config.yaml
d_model: 224
d_shared_expert: 0
n_head: 5
positions: "rope"
optimizer: "soap_variant"
lr: 0.0065
lr_head: 0.00751
decay_shape: "linear"
Below are experts of layer 5 (counted from 0) of a mixture-of-experts language model. Rows are named gate (a neuron's input weights, with its number), up (a neuron's input weights, with its number) and show model dimensions 0-223. Each number is 500 + 50 x the weight over its row's rms, rounded and kept within 0 to 999. Numbers have three digits each.
Before each expert's rows: a language model's description of what the expert responds to. This comes from a sample of Wikipedia text that the model never trained on.

# expert 29
What it handles: Pieces after E, I, A. Second piece of words after a capital E, I or A, as in Elite, Elia, Elgin, Iraq, plus Al, An, com.
gate1:562602518469531366536490528457458459519543512526542528465587493627455511579386441487479448539413442509619544461515484474522441484486434437506519479527548484497493429503518520545574434490403532404491560565464516498517458430457537519463461556464586420447473476534508473463491491512484438477581573548437464390507487535458553420490474560458507482483511545547560479508453536499503455550465498531469481431540510513489559527505457541439579516536507483578583429553454524441540537594528510477522540584549519410504442395401506577451504434478522538430457363465408494585573547388503536466447535520437540417484427515480562471556516435538523523423427505496504462451495472494514461532457
up1:475564476483563420447466550491531385485483466526480580542509591572434453512387518498501492485557379548512482513433584447465497478602470426458545595476456491567454510484509619582539496498572469351509508471512520523512484508478461597400452520574582457474513447571544529463579501468466476498569443570442509440500477508495489430540504622478512548511528528525402454491479456483560454532525433519529428472540527468479462456552548655474535539527525537515490493519525520476457442539506491441501519517534533461503370460421516468411362433493575434406457466436454446531478501492495509482460485553502527442495397489518517500517502440439491530399484456503497515480510548430409513511535
gate2:473608525500513433485571497548506562589404573497450473517535499465429491517437607525569548474488544510539532492502457591498529505561509414420489416453480502516561445488525436431559544514582446422522536505576476500443493475462563491414553496587524435509450542547419568447478523574497577517518506573402573482543559431511459572516630556484537538499485484495459596592455453506578460493467522563527520480556522572452570524408474448516388560501509434456441451518485419548609512623540460463469440489513508456462506525461434446512366525454487549523553409452539555528523461438479508503497542439539525467489537555499545488529555466488426445574514560457455521468509541570463521536494
up2:427615543459526473493582489582503547611399537453418560437554485476501535526496559532518548481513503505518563469502402478532590497506531409458472479454496547489452525531559516484509492478527410489570536487540433466506469452451485488444645402531554381522479603490491568502475510487547527544473524579477539524507477466545521631523644505508543505493457505509484624594495432546564538430504493585514407503542419537488547521412476381534478524525516434458386472504467484546507514565388486470509475528455516486401520531466485463577459514435466529482507481500497573552544383420476519537482516435468522482523573474528535541499523461492438481525541518393494458498482495552485528611489
gate3:403450539516537511483436465421558457555487404478553551486611493465485516581466557452528501525479489500509411541541534456478480624566416459404560471480441386473484474569548545537501573576511495463461495494503570590501481486448543503544515456614488521395560541502466496457586549522486516440482513445510624602518562489516598468476461637472448538468504486460571428514523555446477527507470532431470577491572533477489613400536518480555472584423484498524404472513548497492624505479542450521573535429475533506505405495512526440486491537399472490418526412523535471491466512542539446573476562494492496540550589533447485575427513511500518458472445497469443473484572524503497464465472
up3:564511542527538512457524522481529519453458479537502508586545527487565494485567409482439491404591462510524526507449469509578552531495524490521388452565559530501558442482407476558435449532509511468502575492469522425466435542470544534452517546410549478540484418474513516615442508448451445483547408485418522422453521585426483441487536516469521438553483565525501490559520475535489437515548437581564543431450597534606464559502484474464500500546580553469575557588422527420485504497514537467429545573502484581508568475521447605472484524524425524482517499463522425547585555428564575484476465539502628383476448483487551438479525518467463551445537519450517530548435624458448436541578
gate4:595382518494553505517506523498556397552559501458536438521529523531498444584530534483521431524593482497426496538522581488490529499478446426503543447611518438470449531499467479429536544556575440445568562605562495502580496588413434511473403494624501621516472544486465514595487398529494430518471498466494586535504500557453514481436578578562524504497479420519482489490464473369538513450433482588475530486475522570459529474456541483509554600517439429490490403574493487448472490460478497548438481509467543507499521471467505483488390488489575475596462454500525492502583485552492524430564555496525488447493488494427473523545536555488409461513514526636476441374468557450499492532461
up4:449404485511502531527449429454480575523448480496574390363491424491486510538554620561480423506529453498536421505477504585536548423537454528584490516447607623474442538441557492537472484506552525506552442487446541501585553522431502463492541506491463565524546527459472588526503489465423543474565541500445516579551500409485548434535517496499517544486426444505572521531478525456448527451429545382526468565594521516434383435479422480481453553486484428565574552496497487460484621385429459526501460508472491506549536512417481436491503457536530480511458427545469548510526411549576569496562500521537563582470508581556497497467466512384477557476542529502502439535450480497525479511577
gate5:577443467479558460544459459394546455453531445441465470666467514555491520486510497465485509418521530470502478512475534484570495562516413464535490502429521419525543471504479494585472486486527523456447545411505524480451448471505420515466427468510573513446517476540560530455537514528446613500457421526537570375494439497470436528565535515520489476527538617431527436480589483508460496439548579480431459506559464472382506480516552550447482455524517533486437480487497513494418527540511409501470401407549522528541457482471566560375531557491541499528443541423425467557560541539447468448545487523506420547534503546500549512424578547544429461463535518560598542492528504449638460616428
up5:578487483531557461469537515420528396446539449463485540672514511537456501477527492519496558467498531468508510500494558460539512615528465448557543572415539478527501483532454411573440476568509551422428592432531467513507451397478444560493460468507586514502506467468563500471554523535450622534439472582541606400455448530535501558543531519556505421555514574433518489462628494472437514483526525448446444476578464513434455473531500546450502425465579442470454457477413524499461492499511454489485401431580537498483385540481577527458494546514509445510439533486454446533559498560510426483513452479465432509547503484501566490442496528555443490546493430576499536497485546412530515645412
gate6:484584511423473472427473427472464433500514449477508453496481458471507513488556508476464484473474416461467450475509479448472457504514418457434500425486378488438625507492481569483497551496458394502579521516508496412556533445489545525595593497481591430486560487584480533519539504484469521596467548523573609430419603420377475513476470592465484445550544477476444480509555477399460544457525637485486456560474505527494506440423508542517524485361480485512552467511486544419514465522549464616526466435515509514504557570494495455458543409538503526590503525514447553525463500445465471453454518429593519423506516485503426448488464477552427376522513510555439502499438543603541478495534
up6:534629469488428473470541531496501418492484472470432498516479507496509511488520536533464451525452501515459494411608402460437624544477529451414580447475486496429484461512434557484490457436446489430465559561522461500556496379542422489511574407508579478469493558439464436516431523413572566483472572445586519423432522451465497481514541510563482473532500461490465506487515465473527487467554588483607475606508511420507439553448557564519472385397446480494574446504524493380511453497583529528605572496498460500519510493427476537585612512526502546517490453406474545564463438507517462452401485417472462536514486472579438529535406544555504461528473577445550513502481534494514540503537
gate7:446460461480442518456462551538464504473499503495541488568528619458422495458431572482603471452463476423497431627465448535472480521440550417488534501558539499560494413506552488529490597464466536545487522448482567549448534505482469485446486554503477513465377520451553505551527516439497408509469482489457572428462494573479499533466534547522497518536406516564503538466545510536488557533481476441559513503551603569429489552536415435546556427532450482533534529531542559485526514526502550563573507392345474470464535435625387442545558418580498556441555468553450528633497463582556460457551479443561484528503460496483483461404468458472474462539489497485483445451479509447524399421447
up7:471506439471445526447439564511488497462486502425584492511529530470479450433451580510562485539379473477504440669476380505444517556486546375478531476494512477547482421512515553549457556479445505495517493485538565478504553537465441471473521535481498518470429542496538530545534558476522478534486558492463594408472512576504530498488494543542476537536410489612515525471533506482467524522496504402564447555566619550432522516499427413519507416581526553558530584511558589495469527512554515563532533430399517463427495407596385445537510493507486556499511492563457526625491499595581472409511530419587455558496513465509497471451466511503459427568522439492466521444500520470494422399440
gate8:424519482553461468424510568520502394570408507540499535512491468532512465518525479588530483478480485499503549512571544502521467491475482427463418451460483442487528507526501406542430521607499423494538561483451505448505579487516506586608489559467496524465575435490456468477478549450488560489443577514504504574445561451518427519453507473439343442502538348490484557514560519546529518500561510513506533475521436539662506518456479458488521472545523425432494524510498536520435525494530606520616472479521555479567528532457510447499517569551517544497577510538476501494484635439525525510481541498450484515469614507385479438473464630515457499482516528615407605541384479501475531554484
up8:441534516432429460494418543430489520538469471558530579599449473527485509505491543476544474516465472489472447529601407512401434471522481447515524538473631494446543514436515468461487631542482562474526481485554491527526395548477543412466553511407511477549573475456443470453438552401458635489594563455498450552484428416531469476456481558459492385516508396543440483551530522540538543488519396529503569467490576485508542446527526535474443506536460468552511493641473457409490501480568545498521555474428533448493535571584514476496450465597468449456522430484504441447476579401450533410458510450443521507532536454551494528461469487544468517512491563542498513433434429565565524544497
gate9:529458533442422552440509575465561449517485517559514498468540487418491500582537491484393496487408515480457537456517539459481500461460450470484444407476539462443489638414507533600495444501390485540579548391507490480469490576496380455520555506423428456522535537413500507482470438584594512405520551548543541497558442492474455489486451431475544490451517465473526482571590540450562515443516573538445574545596461430521518478546579506532478486554474600454478467535460483512520532484473442482533400429561439459516415491456547425483473542396512457560390471475472520507461486495450511440559501461498514524556466552511550459484583590583434578478528466513504537459430461545600556452491
up9:528532566526405526534495614515521562493607551490431467436469558428484559521515599511496477418515381567487450457513511584485536390493630516461489486517542447419543502466484577507516456549447520507509472475486526515586431565521406511489502527521486429512417546434474445479582401491451467514461502549551481545520427393495487415515503439511588499479508561503620561544604562437583466478534547477470566436544509500447496441567451607522485511531509485477607490493530501423616489536516543500471448439467509476530394490533461564474463523562553544467424504531481529516543525519430519452504493414505644502568502497443514517478525521546488433551504502517527462388511477574526536477505
gate10:478476408530460470511482513414400461476470447489390412475509497491542529512507520525457456479523506453547538533497567474480446472484504521460534543476491421455488460480440469538545490460458374478509516461511414462491553573427452618545478536545506416564539441579402493414542568424508545450512536491564501473496478448473496445415505515459508348439545451449489527564484489457507494549480492493513645522504503483422548528441486496512522501517444490467507522536473550543592412523519558494462471536426519622471411416449480479459508406503495551506511512507482511504456543432412493584424456561398614493488574539393484505421449530431391520431522540583476499552551538517484477419413
up10:592449473447518499488468596567496507527528559506519584567476460506526539499534617427529562533507519558528547550556417464467570478511515413587525421525505510435527497543493475575458452537515528479518454527459460513408433460557497430550499590578495540423488484370551499487551485461501491429531429426481550398544439561477407512481556523490492500564466496530568430549481555486452542530546536587497517460457494569488540524496497539515489536457428490489514514435528446583525521543552486508420403454499522432520409444553396477627553481442515494499510509468576498473495490564551579571542488445515431569441449609543491481599455526573444485441465557554408571512463417553578469561540
gate11:482500444523473454470608508465414599552418481515510574500537544551513451444604567496522424518507532472576449418511503567505440520442599442442458447532507455628530501519491543446547519511528494553530572521502492400583521452538508504512534526481432524530471518468464456381451535526557654476516542550570517453456458453497565458530468515473541535490484483516523497472466465469482457469510520493535481549581577506446545468413455509504516488573531623557452526466517526480359479599542534505494480416516582487540487521476509432530483507399470474588483488552448452485485430482540607377384562479489507546463382467457464443522486480547476452546494418514503562434518499433487571580539
up11:539463509509518464482477522511485513557471503536501518511478439605505465519536576504492411458526500559527455434551450582515453570440613494508472503546604481555452553534579505405586582544453513464536547429545542456556518395569503472494497513466492471567432591504479567449522553514623578455506516463564545411430490490504573524495493435488557537450453514505579526542547454504473463534547421586480495490546601541468607422536444472598570432564509617542474525498541534468439498464551545483426498471505559454494460578497492475538462427436454574494460589567533454571482528513506575488404525511548570459377485425502531510463593467544430495512503406490531483496523451519464523589559
gate12:524533501422440453413516513395535429578482450467431449456566385510503501485432530481519445589562486532594543489600527539483580480488503547456446459487446383567452485509434409508554570461492475459422486562502514463477520417465415559541501575492542449478490481477437532470422550529557548532599496506525532512576489466499596580477441483488548371465524524575556502559518571595523438512497551501486536522581496505605509556520524522528547504474522481459540436593495421471470459523503496515573441408472482483533498542490481402524472566553501494478572450426545490498506509465545522532466496434546486527525550466527459555508417535616503429624515463522379495509455530524433588562472
up12:522475551560548517567488467571489576439502521503481495430407548573517477407559415519471522485419528490499458461444453449496451555426567469504465470443544531468517493514514537539482506512541525498570547556499498485557458545573494447484474390573488501507568472551518462568531488525555409513419514484489500451482562475527433415536556473514500578543540474515452479401467514359466558486517538486591389517484519440344513500470506413529520444545551564560509547440460538488446508438437494459427594628538592541485477547499533623542546437524559458538462550523442424518510549487544572485538541520472550423465413430483531478557505469461503555418565583594584488534520494501461421459516
gate13:561467555583442580464540465457527455510531546567532554455496451608586507468434499469528473457643482448473412392500491490469429513435408420489552529457530507475495516592543473556554499574496560484510562569384575462521507519530521534497482420507522509516624546509527455501479508584518540456516567515470524480433529500465453525480476423612486522477432534525432460499563551396518544516557364595455520533453537534449550527583509442510491518555480469497497422434508567470585567584462482511539473482451424519552528415418531573481459497502493471459477508528528526515528487500509635420419559490502457483432471422568599507529475444497518449535463525493539483441478495537551491476384
up13:578494517549513529530466520584550430508571518573420504430456435473614527492471506423534527460543461441509510442513580407505550522440487562408527388597496529552458447528592469535453476479400490512425582534494587604469508489508455527524477370518476427487524595512601485506530454550446448462436523459572481597519510496368421514533488516566468524568499465524487518445593532427549489432541474574547546536470508446495581565528491542478557549504369497553569462407569539510533490523472479506483477530434476449543571485464561536480480491417506537472510501502443544513501544507516551426516479579588431531494505496548498444552483508441479427421486542535486521418504528552553494483395
gate14:455432451538534531498503608541470442490550449537505484507482516555582510485418505490488496495475433520447529379533495489482547451472524422527481422533493482378397469494426534524482430491535472470494538587500482446592480493455529543502509526570456423542510478601465487447532541491477525473572554423537469349574520535407513517441555552486444352487584503548509419481537590451507449477491495461437441476477563457455534480522564469478453521584438564489476507449519549520341601417501516497470435392480450528543456536547566463424517483498453515457500541551441525512508542485425562510475561549483382484578438550605461548573514450477518526530499568526515468534490466505517568435530
up14:469486466499537534453480574512485453435582452508501514483465476574604530492431467507537549516449469548481522363486535552445531419474543451531451479520554519390451522511503537517472479397542484430579530528491487476580517474430602546519515502530481429524522511620506514438500571491469498501594538425521462389532518523422487493439526507465452353525597546557505412513543607484528462460484459527421465488455569486479508493554565467452449491546471528459444556427578522513366587428592479473420401393522486511524506606557576467436495449481445560453500557578509513510541543504434540484506506481460414496551454534614461508532503443524554509542493556538509480491467436496525565446502
gate15:521496529559509556476423530516542479531586455520478529579570552486429573493427438496487544510465414478446527483507512486434483522497592527482420498603541441520492428492477438565505556511461493521531485516538540605495626564515447496505476518473486466542388527571553518508442455544422522459498522431542522549465598481488480403474428538493584455570557507550493482476501407492527487514459457500426562622462556531537566470554478515468492596526455583485473490464523560565596456469557565614593504519439443524529526417453465458479419443455501572503496517445473496520540542496407485423583526524527433532579492542486532422435441604577539436463504512527612480405520554537471523454578
up15:452476478478571556431466444509533512538601401573524582505431418488488511496512432415496478529476531424575499443450475476391472494492535591454467490517427443527519468577502420478455603461467452466481521514577536548482457502535489486455463464468557564510517598463466605524494555506449474489442439478522503514488545528429448473534469559612472523545568465507534531458467489569464552521509464560482511456481541525484545459511403421521464638489473541490517604478527542568548525495550512563566504531481456623425491504564522453413453427483466545559462493484455537506597570538495522441575542517576398518564498567402443526490435554430475525374502535501453512477616473559429442485545